{"num_hidden_layers": 9, "hidden_size": 192, "n_experts": 64, "experts_per_token": 2, "d_expert": 64, "d_shared_expert": 64, "hidden_act": "swiglu", "moe_layers": [0, 1, 2, 3, 4, 5, 6, 7, 8], "router_score": "softmax", "normalize_top_k": true, "routed_scale": 1.41, "balance_loss": 0.00362, "balance_bias": false, "router_noise": 0.05, "shared_expert_gate": true, "init_std_router": 0.00706, "lr_router": 0.0022, "num_attention_heads": 4, "num_key_value_heads": 1, "head_dim": 64, "vocab_size": 4096, "norm": "rmsnorm", "norm_place": "pre", "norm_eps": 1e-05, "positions": "rope", "rope_theta": 10000.0, "rope_fraction": 1.0, "qk_norm": false, "attn_scale": 0.125, "tie_word_embeddings": true, "parallel_block": false, "init": "uniform", "init_std_qkv": 0.0269, "init_std_o": 0.0233, "init_std_up": 0.0269, "init_std_down": 0.0165, "optimizer": "muon_variant", "learning_rate": 0.0078, "lr_mult_down": 2.0, "beta1": 0.93, "lr_head": 0.0115, "warmup_steps": 200, "schedule": "wsd", "decay_fraction": 1.0, "decay_shape": "exp", "final_lr_fraction": 0.0, "batch_tokens": 131072, "max_seq_len": 1024, "doc_mask": false, "train_tokens": 919800000, "max_steps": 7018, "dataset": "wikipedia_en"}
Below are experts of layer 6 (counted from 0) of a mixture-of-experts language model. Rows are named router (the router's row for the expert) and show model dimensions 0-191. Each number is 200 + 30 x the weight over its row's rms, rounded and kept within 0 to 999.
After each expert's rows: a language model's description of what the expert responds to; "mostly gets" lists some tokens that are sent to it at least half of the time. This comes from a sample of Wikipedia text that the model never trained on.

# expert 46
router,168,168,226,204,174,206,188,206,179,241,209,198,191,207,164,220,172,259,177,190,246,221,224,162,155,203,206,206,213,230,236,239,239,184,217,161,211,205,298,256,163,127,247,227,268,202,209,228,176,192,247,231,155,181,222,238,205,185,195,156,174,179,187,213,215,219,242,245,165,191,175,266,132,221,226,171,233,196,240,196,234,176,189,189,201,211,162,195,223,237,193,195,201,211,215,152,205,246,197,252,203,197,209,198,209,221,170,188,193,199,183,168,215,164,189,163,161,186,138,258,183,178,195,162,207,200,166,229,202,222,173,246,170,183,184,162,179,176,232,174,236,262,167,222,195,173,198,224,206,222,154,248,260,200,219,169,183,156,165,166,163,160,223,182,152,176,244,188,189,244,196,170,245,206,224,181,203,184,187,217,188,230,153,230,219,172,211,193,171,231,194,217
It responds to: Endings and whole forms of verbs in narrative or plot text, such as rel-ies, r-ents, t-ells, campaign-ed, took, began, played.
mostly gets: " took", " began", " played", " went", " received", " made"

# expert 4
router,207,228,187,177,209,222,253,133,173,188,228,253,230,217,163,231,206,189,226,206,174,242,204,254,253,213,180,185,238,199,193,190,171,255,183,214,192,174,198,196,188,179,213,230,241,184,194,143,202,166,207,226,271,276,138,170,227,221,180,202,241,187,202,182,199,234,224,211,266,163,208,209,212,269,139,174,215,194,147,174,203,197,205,192,178,195,214,191,163,215,176,179,222,169,144,195,215,198,185,211,205,169,183,200,195,180,218,230,258,128,199,186,226,192,191,209,182,164,219,205,185,188,215,167,197,189,237,157,208,204,154,209,206,161,194,184,184,159,127,202,238,223,150,175,171,125,234,248,210,207,207,163,176,141,158,225,246,164,219,212,229,189,165,203,225,170,241,200,206,236,188,233,235,188,254,180,177,182,175,193,183,181,195,228,175,228,189,192,237,261,169,216
It responds to: Word-piece fragments inside Latin scientific names, especially taxobox Order/Family/Genus lines, such as Lep-id-optera, Coleop-ter-a, Neot-oma.
mostly gets: "idae", "- Species", "hyl", "- Genus", " classification", "ii"

# expert 51
router,219,212,231,160,216,191,213,194,216,144,234,214,184,204,203,235,205,189,214,237,240,180,218,193,239,222,192,207,193,221,182,135,151,240,211,182,225,180,179,216,201,232,200,189,261,177,172,192,159,200,157,268,200,208,212,192,230,189,215,218,223,211,207,198,184,218,155,169,236,250,189,193,258,191,223,173,162,130,245,187,203,173,196,158,154,196,150,189,222,186,209,194,205,159,162,168,191,224,157,180,211,215,228,238,200,199,184,237,182,207,229,172,208,259,220,237,161,218,165,147,246,163,239,249,161,200,169,212,179,241,140,236,223,191,186,231,207,180,199,177,234,211,223,194,203,213,164,239,187,206,206,199,189,274,234,213,267,204,249,207,237,232,183,124,200,228,191,171,177,131,215,254,177,213,204,159,191,230,189,179,230,193,179,159,148,184,233,225,165,186,214,270
It responds to: Lowercase c and similar word-start fragments like de, co, ad, en opening split words, such as at any c|ost, c|elebrates, ad|olescent.
mostly gets: " c", " de", " co", " en", " ad", " y"

# expert 55
router,238,187,194,156,181,205,192,212,201,190,247,202,230,185,199,144,218,229,157,166,209,115,191,196,167,178,190,185,213,215,238,174,196,223,187,217,219,188,170,220,182,184,232,127,190,115,186,221,186,186,178,186,144,205,193,161,204,225,223,196,194,216,183,170,180,195,231,180,230,167,232,182,164,201,182,170,179,261,162,226,227,248,245,176,181,205,223,257,183,189,189,181,182,177,134,196,216,203,164,169,243,146,203,142,205,205,246,161,188,135,250,189,167,198,191,244,230,210,180,165,202,171,220,195,207,174,208,152,172,185,155,212,176,213,223,206,182,208,152,154,208,230,201,183,177,215,207,237,174,172,201,248,182,218,187,201,181,180,188,88,193,151,253,208,210,193,237,233,162,193,218,185,234,169,225,212,238,246,152,193,187,227,246,234,227,230,177,155,201,179,202,204
It responds to: Final pieces of foreign surnames and place names, such as Baumann, Kedryuk, -ić, -berg, -son, -ville, Gurtweil.
mostly gets: "ić", "berg", "ko", "son", "burg", "ka"

# expert 12
router,180,219,176,228,162,239,223,184,209,222,177,176,162,241,181,250,192,230,175,207,258,177,203,233,200,193,195,203,167,170,245,260,183,199,213,167,153,205,190,210,173,187,243,215,199,170,237,260,152,256,182,210,181,211,211,168,205,163,187,153,167,233,205,170,242,171,239,235,205,168,163,260,222,226,182,217,213,222,224,216,226,157,168,220,191,205,214,141,219,237,218,207,208,259,215,210,211,221,211,224,240,198,202,250,224,200,234,172,211,167,216,272,187,147,185,242,229,184,212,201,192,190,204,197,190,177,250,233,186,203,157,124,244,217,248,220,156,241,191,134,235,186,148,207,248,183,218,186,192,241,177,198,214,203,183,194,118,230,199,170,184,217,216,203,172,223,192,218,251,208,242,203,227,177,181,224,223,166,163,194,223,170,180,202,137,178,228,246,157,235,207,197
It responds to: Function words opening a noun phrase or clause after a preposition or comma: that, an, this, other, some, most, two, when.
mostly gets: " other", " this", " when", " some", " most", " before"

# expert 21
router,205,194,226,184,216,182,206,248,176,154,179,200,233,217,164,241,287,164,232,205,211,225,241,191,167,200,191,211,177,213,173,246,167,173,246,196,181,226,160,213,241,217,235,160,180,224,196,215,225,272,229,187,189,187,182,235,213,192,199,256,199,172,199,192,227,153,207,253,213,206,195,183,174,219,205,198,176,204,209,182,245,260,165,267,166,201,274,215,224,211,177,234,198,172,225,224,141,213,160,170,162,230,209,173,197,237,193,179,179,197,202,217,197,207,201,220,216,168,190,180,167,253,242,226,207,233,215,192,210,193,222,161,180,202,205,162,235,259,174,227,185,180,141,226,161,212,179,195,237,197,176,172,167,229,197,229,223,242,150,217,143,178,191,188,182,194,182,210,186,174,198,176,211,241,215,243,199,215,257,226,230,253,228,179,252,213,206,141,95,173,188,173
It responds to: Commas, and, but, or and semicolons joining clauses or list items in prose, such as Quebec and photographing, on Philip, and.
mostly gets: " and", "),", ", and", ", but", "s,", "a,"

# expert 26
router,158,177,190,196,168,179,223,193,246,227,144,187,182,161,257,191,186,187,244,210,190,229,181,194,198,220,107,162,220,191,205,206,187,178,183,202,133,212,176,189,236,215,166,189,164,201,199,182,169,220,143,219,162,164,205,182,194,190,188,265,219,204,192,214,221,232,247,194,173,207,182,183,131,223,198,204,217,194,178,216,219,229,177,232,189,193,197,188,182,192,252,144,205,176,216,177,221,123,227,156,315,210,184,172,176,171,214,126,223,191,224,162,196,213,242,253,196,136,224,172,222,217,228,218,263,212,175,216,178,181,235,217,215,194,261,229,194,191,189,227,216,233,233,172,222,204,201,193,188,223,198,170,189,195,203,198,197,216,202,153,255,209,244,176,184,173,234,218,201,197,144,191,189,217,163,237,254,150,189,203,225,163,240,227,228,234,175,179,199,196,249,190
It responds to: Geographic words after "the" or "of", such as County, North, town, city, School, National, province, in place descriptions.
mostly gets: " North", " town", " School", " South", " County", " city"

# expert 32
router,216,185,220,168,200,186,186,179,173,188,171,190,193,245,268,240,220,185,189,220,186,209,264,192,218,177,233,201,170,228,205,180,223,198,181,229,187,147,164,227,163,179,160,205,237,226,210,205,190,210,188,189,159,187,180,159,222,195,242,157,173,236,176,144,235,201,214,179,248,156,230,192,221,145,194,126,206,164,167,210,224,170,230,199,200,198,193,215,217,191,213,238,184,212,188,261,184,200,191,228,203,234,154,222,171,215,177,165,132,188,162,286,226,242,168,186,186,213,187,205,261,215,159,196,136,202,175,183,208,228,259,240,232,169,196,215,235,206,226,165,241,175,160,172,239,163,236,223,255,169,197,189,155,165,230,200,159,151,227,182,237,239,221,186,156,214,204,214,233,216,185,184,248,176,225,169,164,172,191,254,163,154,195,189,183,193,237,220,210,211,197,150
It responds to: Short mid-word pieces like in, c, as, uc and iss, such as l-in-ear, fran-c-s, Just-in-ian, c-as-ing.
mostly gets: "in", " Marc", "asc", "uc", " Luc", " contin"

# expert 17
router,242,239,259,181,185,236,176,216,163,199,193,193,176,156,206,180,169,187,235,138,212,225,229,185,202,139,217,178,191,235,215,171,223,212,261,221,202,166,191,183,203,177,224,137,208,165,175,188,201,186,223,168,198,220,210,215,204,190,258,173,184,204,204,244,279,197,220,183,292,163,153,212,167,149,238,163,165,178,206,222,208,226,191,133,189,189,207,233,220,191,171,237,184,144,195,179,201,163,214,127,166,236,177,169,170,185,199,186,243,235,175,221,185,249,230,192,250,200,231,179,202,224,213,236,157,216,137,161,215,261,238,179,246,148,228,165,195,194,211,228,188,187,201,171,172,210,209,206,180,203,185,213,179,226,237,215,155,211,148,252,230,212,244,198,214,183,198,194,232,216,238,193,251,255,221,198,235,178,193,200,246,207,206,192,188,227,231,178,186,190,167,217
It responds to: Pipe separators between table cells and at row ends in discographies, results and episode tables, sometimes pipe fused with a quote, percent or bracket.
mostly gets: " |", " |  |", "|", " |  |  |", "|  |", "\" |"

# expert 53
router,189,204,142,189,172,242,240,198,238,191,211,192,253,155,233,205,209,171,205,220,273,181,202,213,178,169,222,185,191,184,206,244,188,180,228,199,163,196,187,202,224,250,150,235,154,176,177,239,180,217,191,162,200,147,222,221,196,222,219,173,259,197,220,133,245,162,179,206,257,171,235,203,207,224,210,220,181,204,238,208,186,159,198,211,183,223,199,173,158,172,196,174,188,224,251,185,192,216,230,176,230,177,208,187,186,177,254,208,162,205,198,192,175,179,248,267,204,217,212,221,197,148,162,184,189,201,215,247,156,205,217,165,202,189,195,193,179,233,227,137,240,204,129,186,282,216,196,184,229,242,240,223,183,177,225,222,230,135,209,219,154,246,237,220,177,207,273,231,245,155,192,174,200,201,199,161,226,255,186,200,182,149,176,187,192,198,204,182,227,181,189,261
It responds to: Whole numbers and number words counting things in prose or table cells, like six, several, scored 23 points, 14 seats, 9–15 records.
mostly gets: " six", " four", " five", " eight", " several", " three"

# expert 40
router,248,199,177,162,178,221,200,187,230,249,193,175,218,129,190,185,181,189,129,214,231,136,192,254,207,191,200,193,164,202,165,171,240,183,192,185,154,167,153,161,137,150,231,146,162,199,231,219,151,185,195,215,161,175,159,218,187,212,172,193,202,180,239,190,202,207,160,206,240,222,203,229,206,250,248,213,160,216,205,171,150,226,218,217,209,168,220,233,170,203,211,166,231,195,150,186,235,179,245,174,237,196,204,143,243,188,201,179,145,128,193,218,193,209,188,232,187,192,198,176,158,209,166,199,278,252,195,220,166,167,162,200,169,182,209,194,229,259,209,219,236,219,183,165,194,204,157,195,209,192,221,193,181,182,219,214,191,159,199,171,161,210,225,241,216,182,259,203,156,193,157,216,183,212,216,230,200,214,186,211,171,171,225,221,216,177,173,167,247,155,273,218
It responds to: Capital letters and pieces inside acronyms, call signs and organization names, such as KGB-X, WPI-X, LGBT-Q, W-TA, Records.
mostly gets: "BC", " Records", " Racing", "SA", "TC", "FA"

# expert 48
router,229,195,194,264,145,199,186,166,186,184,191,217,283,223,263,181,185,164,188,244,196,240,221,190,251,185,222,212,227,206,188,168,221,187,198,174,254,184,171,171,237,212,151,216,225,238,218,171,149,176,210,218,195,170,196,190,195,251,208,193,232,179,218,224,224,184,238,197,131,180,220,174,191,105,220,173,224,226,219,183,214,152,212,187,219,191,186,204,231,182,229,152,201,234,256,215,216,193,200,199,257,216,179,143,217,174,234,254,216,217,181,212,210,178,169,220,178,241,180,176,206,189,218,240,190,205,187,160,162,183,198,201,179,188,178,228,217,205,236,175,161,222,161,213,137,189,207,210,254,234,174,205,207,262,176,180,198,227,219,206,165,208,187,222,271,205,178,220,172,209,248,231,261,185,148,207,243,172,174,147,182,230,214,217,229,238,210,255,146,170,178,205
It responds to: Middle or end pieces such as er, ill, ick, ost in names and words, especially runn-er-up in tennis results, also Mill, Bill, Turn.
mostly gets: " Bill", "umber", " Mill", "arter", "erry", "igg"

# expert 41
router,192,212,199,180,213,208,202,228,224,172,155,225,222,224,182,235,225,203,211,180,198,152,189,147,219,230,210,262,228,220,248,222,238,200,251,192,186,205,271,203,230,182,238,135,228,135,188,223,191,163,206,148,207,147,218,171,117,152,153,181,209,219,199,187,184,167,174,165,243,201,206,222,195,210,184,172,205,225,226,206,235,248,210,172,204,209,181,232,288,190,224,174,158,229,198,223,166,241,223,171,191,189,222,184,255,155,206,164,195,163,178,189,177,197,236,163,155,192,197,230,208,188,221,197,214,190,255,221,188,224,175,170,193,193,244,185,256,124,211,208,223,177,231,209,204,176,220,178,239,185,184,210,233,203,223,178,240,193,159,219,215,215,136,174,181,196,209,168,222,230,159,213,147,226,159,157,241,212,205,186,157,211,247,211,172,213,190,193,136,215,170,161
It responds to: Infinitive to, the article a, and forms of be or would after a subject or relative pronoun, as in in order to, it was, signed a.
mostly gets: " was", " is a", " would", " was a", " to be", " to a"

# expert 0
router,178,180,223,146,210,139,180,146,166,228,207,157,213,141,219,187,190,165,163,235,216,217,172,256,222,268,220,228,196,239,224,235,211,191,196,238,207,185,194,175,251,213,173,220,225,220,182,219,153,194,205,215,210,181,205,150,250,198,197,194,216,145,173,219,183,131,194,226,193,224,161,217,221,222,192,224,256,232,194,189,169,146,243,201,223,190,179,156,168,246,234,173,202,164,173,216,209,159,231,215,228,216,240,177,225,198,131,189,225,165,175,175,244,161,216,202,177,202,180,206,173,208,196,183,216,238,153,231,151,160,222,250,198,201,218,180,194,178,252,242,225,198,195,196,214,221,158,208,252,214,175,200,213,216,218,197,122,175,206,235,189,154,232,204,193,176,179,192,136,188,207,163,181,164,183,259,218,189,216,187,142,230,159,179,238,156,185,195,182,180,265,196
It responds to: Capital letters inside acronyms and catalog codes (SDS, PDET, 2008 YS), plus plural nouns for groups and institutions: women, members, parliament, government.
mostly gets: "arliament", " women", " members", "ouncil", "overnment", " students"

# expert 16
router,201,217,187,224,210,199,180,182,240,180,231,207,227,166,252,222,182,190,178,185,179,225,225,211,221,201,180,184,197,178,201,200,257,160,219,187,195,180,223,220,170,118,195,204,204,183,216,213,234,121,249,217,187,242,216,255,234,197,176,219,221,255,209,215,240,182,254,215,178,210,167,173,199,149,245,172,261,221,207,186,194,145,202,216,206,279,162,209,223,183,235,203,240,194,216,144,219,239,213,211,248,201,199,203,191,208,242,211,209,189,214,214,160,171,185,175,219,241,171,178,219,186,135,192,252,207,201,244,211,239,215,193,214,177,199,153,217,228,251,180,161,205,168,206,183,216,153,256,213,232,187,227,266,224,217,163,129,257,182,159,196,164,201,175,201,178,231,168,227,279,194,201,182,175,203,227,222,131,181,197,222,212,171,206,218,222,221,235,239,170,242,180
It responds to: Verb-like word stems, often split, that take -ing, -ed or -s next, such as design, direct(ed), form, trapp(ed), pass.
mostly gets: " design", " form", " kill", " pass", " add", " act"

# expert 35
router,218,197,239,213,156,161,212,208,206,173,185,180,189,222,180,223,177,218,233,132,253,176,172,171,180,196,208,261,170,196,173,189,211,177,217,143,157,239,233,196,228,246,233,174,245,204,189,243,190,226,250,191,202,210,275,198,188,187,223,215,226,198,188,219,200,210,260,194,223,177,235,195,168,202,191,234,200,213,226,171,252,222,176,185,187,191,205,209,196,275,221,210,149,205,220,152,197,179,173,153,214,231,207,170,160,191,195,168,228,203,186,224,136,211,234,215,242,140,211,165,194,213,234,138,209,167,194,254,229,168,170,225,213,211,148,235,212,248,221,192,154,248,178,214,252,191,185,192,159,214,247,207,265,228,219,201,172,219,180,223,160,204,150,234,169,210,163,173,246,217,261,187,193,244,172,211,242,237,135,225,203,181,252,203,203,206,192,196,179,203,194,169
It responds to: Function words like of the, in the, at the, his, their, by, before a noun phrase in narrative prose, as in the same.
mostly gets: " of the", " his", " at the", " by the", " their", " for the"

# expert 22
router,221,207,184,202,261,167,228,200,236,217,206,201,222,149,178,190,219,192,173,178,181,208,185,243,234,216,199,140,223,174,208,151,196,203,187,206,243,186,253,212,191,177,189,227,160,229,222,178,172,138,200,210,252,177,135,196,168,181,209,226,233,242,201,192,200,220,200,249,136,185,196,233,200,206,226,208,212,248,205,170,180,159,163,164,156,218,180,185,150,171,188,237,218,211,192,258,245,292,201,200,212,187,174,160,205,199,131,137,188,242,155,215,202,216,225,189,174,223,204,174,181,209,222,184,175,202,182,204,175,258,232,224,210,189,214,157,216,229,226,215,209,160,155,197,243,147,258,213,199,211,179,154,181,186,238,199,203,183,205,184,174,172,167,222,135,189,223,206,185,241,140,224,211,201,246,230,190,238,184,204,211,226,172,247,200,258,218,142,200,257,201,168
It responds to: Past-tense verbs and participles like won, used, elected, returned, plus stems such as ext (extra, extremely), dist, contin.
mostly gets: " ext", " dist", " won", " used", " contin", " returned"

# expert 14
router,202,219,174,159,208,235,245,259,206,217,174,180,220,194,200,162,242,207,245,159,209,158,241,246,186,166,151,154,173,146,132,169,217,226,230,207,201,222,218,231,195,241,218,188,219,175,210,259,169,196,236,153,211,228,165,236,216,242,196,236,169,201,165,241,210,180,155,208,231,228,174,191,184,161,184,167,182,209,167,189,236,231,220,226,203,216,213,208,218,171,168,138,246,202,206,174,168,158,187,216,189,290,194,188,220,220,213,183,203,225,202,176,185,213,198,190,206,198,240,179,213,244,226,154,166,241,176,190,205,175,203,215,185,178,237,202,154,186,160,218,187,229,165,224,129,243,167,218,145,198,202,203,177,190,197,228,182,203,155,187,205,142,196,214,212,222,171,213,145,230,182,203,209,219,258,218,198,190,152,157,227,235,236,133,176,230,156,144,223,158,226,220
It responds to: Accented letters in French or Spanish words, and nouns naming people's roles or works, such as artist, director, album, band.
mostly gets: "é", "retary", " artist", "è", " character", " director"

# expert 25
router,176,216,172,180,230,224,177,208,202,195,242,190,181,188,245,234,216,175,220,161,188,215,183,273,228,225,248,186,183,214,233,191,187,199,184,173,177,225,193,222,207,212,179,200,218,148,162,197,261,230,214,174,199,235,210,190,197,173,211,168,179,151,182,241,254,201,191,182,180,206,183,200,181,234,214,155,193,150,196,150,184,211,188,167,222,243,161,196,124,222,198,196,199,225,270,159,178,202,206,219,173,218,232,227,195,189,166,198,182,208,239,258,204,154,184,207,253,218,152,207,262,242,185,222,168,192,188,208,222,229,240,170,225,270,192,188,200,236,195,211,195,198,246,210,240,201,234,198,178,218,190,201,213,169,121,160,155,228,200,213,245,175,206,221,143,215,182,227,191,210,263,246,148,179,227,208,157,176,264,233,265,151,237,153,187,235,211,237,217,177,231,179
It responds to: Opening piece of longer common nouns after the or of, such as ministry, guidance, generator, society, principal, assistant.
mostly gets: " min", " prov", " Commun", " gu", " mag", " ev"

# expert 57
router,142,224,214,200,183,254,225,183,171,251,150,199,222,229,167,143,245,242,247,187,184,162,233,207,225,199,245,161,200,186,172,155,175,289,200,190,202,196,182,241,245,237,186,240,194,184,147,235,176,211,200,212,241,187,198,208,177,193,213,181,156,250,223,200,150,162,170,214,176,249,182,260,177,232,249,222,190,175,237,250,194,202,218,141,205,220,222,199,238,190,206,201,153,241,235,217,186,199,139,165,182,212,157,182,192,247,189,186,225,220,216,161,202,200,185,254,220,223,251,178,208,178,211,187,181,232,203,197,190,240,214,229,247,170,184,170,247,188,174,210,233,170,192,177,154,214,268,152,211,197,185,187,223,183,174,217,160,193,204,184,204,191,205,161,202,203,230,175,251,177,173,223,158,234,216,235,173,245,230,141,237,214,186,189,183,222,221,207,243,217,159,216
It responds to: Word-start e or E fragments such as e|ither, e|ver, E|yes, plus or, are, such as, including, and some table pipes.
mostly gets: " e", " or", " ne", " E", " te", " such as"

# expert 62
router,192,246,163,238,199,203,252,192,188,189,225,215,215,159,237,224,205,163,213,224,221,202,192,202,187,239,204,243,181,241,173,169,190,187,196,175,197,198,253,215,236,225,264,170,159,266,201,208,145,170,194,168,159,225,140,220,182,168,251,226,203,219,206,238,189,167,202,190,184,190,144,232,181,184,188,175,176,179,166,208,227,161,159,233,164,184,168,205,183,211,119,197,192,239,164,186,201,228,245,205,168,176,246,158,187,213,202,162,208,199,158,152,205,201,242,193,145,177,224,201,145,168,233,260,200,236,190,170,161,219,202,204,176,230,216,193,194,238,166,196,223,216,152,201,181,162,142,153,172,216,220,204,231,183,169,222,184,257,188,249,204,187,263,168,252,142,176,264,204,211,222,178,175,193,197,192,256,256,192,154,176,197,228,171,191,189,205,209,215,195,173,177
It responds to: Periods after numbers or sentences, and words like not, never, then, now, previously, also, plus endings -ly and -ice.
mostly gets: " not", " is not", " never", "'t", " previously", " then"

# expert 29
router,218,203,208,189,183,202,174,177,211,264,240,171,205,211,183,152,194,270,212,212,241,157,249,185,171,166,167,229,169,257,260,126,197,216,179,248,257,169,243,167,264,172,227,225,197,261,173,186,218,234,221,205,202,156,213,146,175,219,192,196,164,236,174,162,167,185,216,196,223,242,221,173,205,233,188,210,183,231,279,222,202,249,189,229,131,170,252,186,242,202,189,163,201,218,190,211,247,171,198,228,192,250,191,199,201,240,200,229,150,156,181,188,243,173,190,187,190,184,239,245,188,152,218,242,163,172,137,197,181,224,184,167,147,180,194,186,217,179,169,185,224,171,183,206,181,189,223,153,176,188,157,229,179,226,198,207,167,198,233,226,180,182,215,194,196,238,228,197,172,194,239,193,209,197,168,185,196,227,156,198,178,232,204,223,227,210,219,226,144,201,194,228
It responds to: Mid-word pieces ending in e, such as e, re, se, che, te, inside proper names and rarer words, as in Saskat-che-wan, Es-se-x.
mostly gets: "ye", "e", "be", "ere", "oe", "re"

# expert 34
router,214,174,195,254,159,221,212,258,245,165,155,256,188,184,187,230,182,204,229,214,239,209,220,190,171,181,228,227,216,166,196,199,207,158,212,168,223,148,192,186,196,158,142,219,190,187,232,216,264,156,195,211,218,239,236,232,208,235,192,236,159,178,177,171,222,219,221,185,150,247,211,226,139,143,219,187,211,178,237,151,247,209,202,133,175,215,178,204,172,220,247,212,204,214,222,198,182,208,244,203,239,238,208,160,191,237,276,185,221,224,166,145,136,196,212,197,211,207,200,238,174,194,231,154,175,207,204,230,207,162,172,248,184,195,185,245,197,181,178,205,222,203,221,173,240,160,196,196,192,233,209,234,193,254,211,180,250,174,162,236,144,129,226,205,159,170,174,206,247,217,206,190,212,230,184,200,198,194,224,171,260,213,198,215,235,208,255,234,158,192,197,185
It responds to: Prepositions and particles after a verb or participle, such as in, on, with, for, as, out, under, plus -ing and -ed endings.
mostly gets: " on", " out", " under", "In", " with", " In"

# expert 18
router,202,187,184,165,185,176,183,243,225,199,260,191,231,160,207,159,203,162,193,184,188,221,151,215,182,237,241,235,157,180,172,252,257,233,166,181,171,198,142,166,214,204,133,150,191,155,213,162,127,229,186,198,147,208,172,219,208,192,234,197,229,206,188,180,251,226,180,220,176,180,173,184,162,222,232,152,188,247,161,166,191,236,209,166,163,177,225,181,194,216,127,231,204,178,161,164,219,176,200,200,161,176,192,174,226,241,250,227,204,178,207,237,223,208,178,171,185,158,191,215,200,244,208,227,228,200,205,193,191,210,162,205,213,258,226,209,196,187,231,186,223,225,225,180,187,195,238,147,199,209,268,202,207,150,211,210,191,212,232,169,221,190,254,172,223,213,198,283,215,157,222,182,228,208,230,198,215,166,127,207,172,200,251,200,265,172,166,187,184,170,215,215
It responds to: Country, city and nationality names and their endings in sports tables and biographies: United States, England, Kazakhst-an, Indian, Macedon-ia.
mostly gets: " United States", " New York", " England", " London", " France", " Australia"

# expert 59
router,209,167,210,166,234,283,176,184,224,208,224,123,162,213,204,178,233,200,180,203,182,224,204,220,237,186,222,166,198,236,212,192,164,161,198,220,222,165,203,223,181,180,255,225,213,231,211,188,224,202,194,194,134,168,182,222,165,190,204,191,184,209,171,207,185,180,197,190,178,257,145,168,199,185,188,188,198,187,224,155,189,173,227,191,228,190,187,141,162,167,229,225,265,234,217,213,214,216,196,224,233,170,216,171,176,188,215,235,262,226,179,178,236,213,248,122,229,182,233,226,243,183,268,167,268,234,178,155,211,242,233,178,204,191,158,242,148,234,205,217,218,163,206,200,233,162,157,207,194,187,261,218,225,200,206,178,200,139,170,235,172,182,195,173,180,168,174,155,187,244,190,193,210,185,187,156,245,168,253,180,204,195,171,234,146,223,158,211,227,182,166,178
It responds to: Word pieces with t, especially st or St starting a word, and mid-word it, ut, et, as in st-reak, St-alin, f-ut-ure.
mostly gets: " St", " st", "St", " inst", " ent", " elect"

# expert 8
router,197,221,171,214,192,170,159,193,155,238,172,196,184,251,188,240,203,219,185,238,256,227,216,200,181,222,225,250,182,184,208,216,169,236,239,207,259,248,216,208,154,197,203,173,185,191,188,215,211,222,166,233,148,208,230,197,168,221,229,165,211,262,144,183,220,220,212,193,220,190,268,177,179,247,193,207,210,165,204,213,224,236,137,193,180,182,224,219,172,210,161,175,219,233,205,200,182,230,223,227,193,186,146,236,289,215,180,222,258,226,257,176,228,188,181,226,194,236,225,179,182,215,206,155,209,202,234,172,256,196,201,169,250,213,193,160,187,173,257,209,242,196,239,189,182,221,162,219,224,190,175,215,240,190,205,204,242,220,228,233,206,200,153,147,225,202,183,199,174,129,188,206,140,168,254,140,213,199,228,225,223,250,227,223,188,173,158,201,183,215,173,145
It responds to: Subject pronouns and relative words opening a clause, before verbs like was or had, such as he, She, It, who.
mostly gets: " he", ", he", " they", " she", " He", ", who"

# expert 9
router,225,189,197,236,205,240,244,207,222,211,265,231,245,188,186,197,192,158,209,190,194,215,157,211,136,214,202,188,145,176,159,204,241,127,201,204,179,218,149,217,175,181,203,155,146,201,199,178,228,273,215,255,179,254,205,203,192,184,183,154,212,204,228,240,174,193,210,182,241,241,234,220,240,186,268,142,154,243,187,227,168,196,164,226,203,229,188,201,203,181,168,227,181,202,179,185,204,184,189,239,190,152,184,138,169,196,205,208,236,142,205,233,194,158,221,231,184,147,223,227,158,207,193,218,210,170,226,193,173,215,204,227,212,203,227,139,135,245,180,184,230,227,171,243,200,224,226,232,194,147,171,204,192,145,247,212,208,198,178,183,246,215,249,152,192,212,251,217,191,179,184,214,219,204,159,239,204,178,174,192,156,190,190,156,186,134,202,195,226,193,196,204
It responds to: Final digits of years and day numbers in dates, often in tables or after born or on, such as 18|40, 2|024, October 13.
mostly gets: "023", "012", "019", "011", "009", "007"

# expert 37
router,193,176,190,187,229,190,154,172,209,196,220,199,198,248,230,218,267,208,163,177,233,151,195,184,230,232,253,234,190,192,197,155,207,182,194,184,244,150,182,217,188,215,203,179,214,176,220,184,199,152,197,196,186,223,167,216,266,152,183,218,182,214,197,185,221,226,188,153,242,212,191,182,237,174,215,208,218,204,189,259,185,240,183,186,264,240,246,210,230,183,210,244,163,195,151,145,238,244,211,171,250,260,211,257,226,185,215,188,172,228,189,167,199,216,153,228,206,196,147,173,254,185,130,188,198,183,199,185,172,178,263,175,186,235,193,213,166,167,168,233,197,165,211,177,204,232,267,155,224,228,200,252,202,165,203,197,153,209,188,196,186,133,205,186,236,246,243,233,224,189,216,172,170,199,123,208,220,210,238,217,189,171,233,235,205,178,180,194,236,205,146,194
It responds to: Vowel-led middle syllables like u, ang, am, un, often in Asian or foreign names, such as Wuhan, Gwangju, Benjamin, Shizuri.
mostly gets: " Jun", "ang", "u", " Ma", "du", "un"

# expert 36
router,205,232,226,202,165,173,193,228,157,174,165,234,251,214,241,139,231,188,248,170,186,197,228,250,175,148,179,158,194,209,160,179,202,180,221,269,164,204,270,237,192,149,234,190,202,205,227,185,241,234,166,213,174,176,199,155,188,147,182,197,218,204,218,234,184,217,211,223,253,231,175,192,227,208,213,171,175,194,151,233,140,197,187,273,204,164,151,185,153,200,157,197,229,202,245,246,211,225,187,235,201,212,212,207,186,217,194,158,195,194,192,165,157,170,213,213,215,206,236,129,185,186,224,243,228,228,241,174,217,252,220,141,153,197,143,220,189,208,201,182,200,157,192,213,184,148,180,149,199,207,208,222,176,197,216,222,251,186,200,210,228,234,197,246,178,185,189,168,204,241,223,177,233,194,195,206,223,201,213,202,175,181,202,152,171,244,207,218,116,174,194,244
It responds to: Suffix pieces ic, ical, est, ant, ary completing words (Inf-ant-ry, for-est, molec-ular), and ordinal words like first, second, third.
mostly gets: " second", " third", "ical", "ological", "ientific", " political"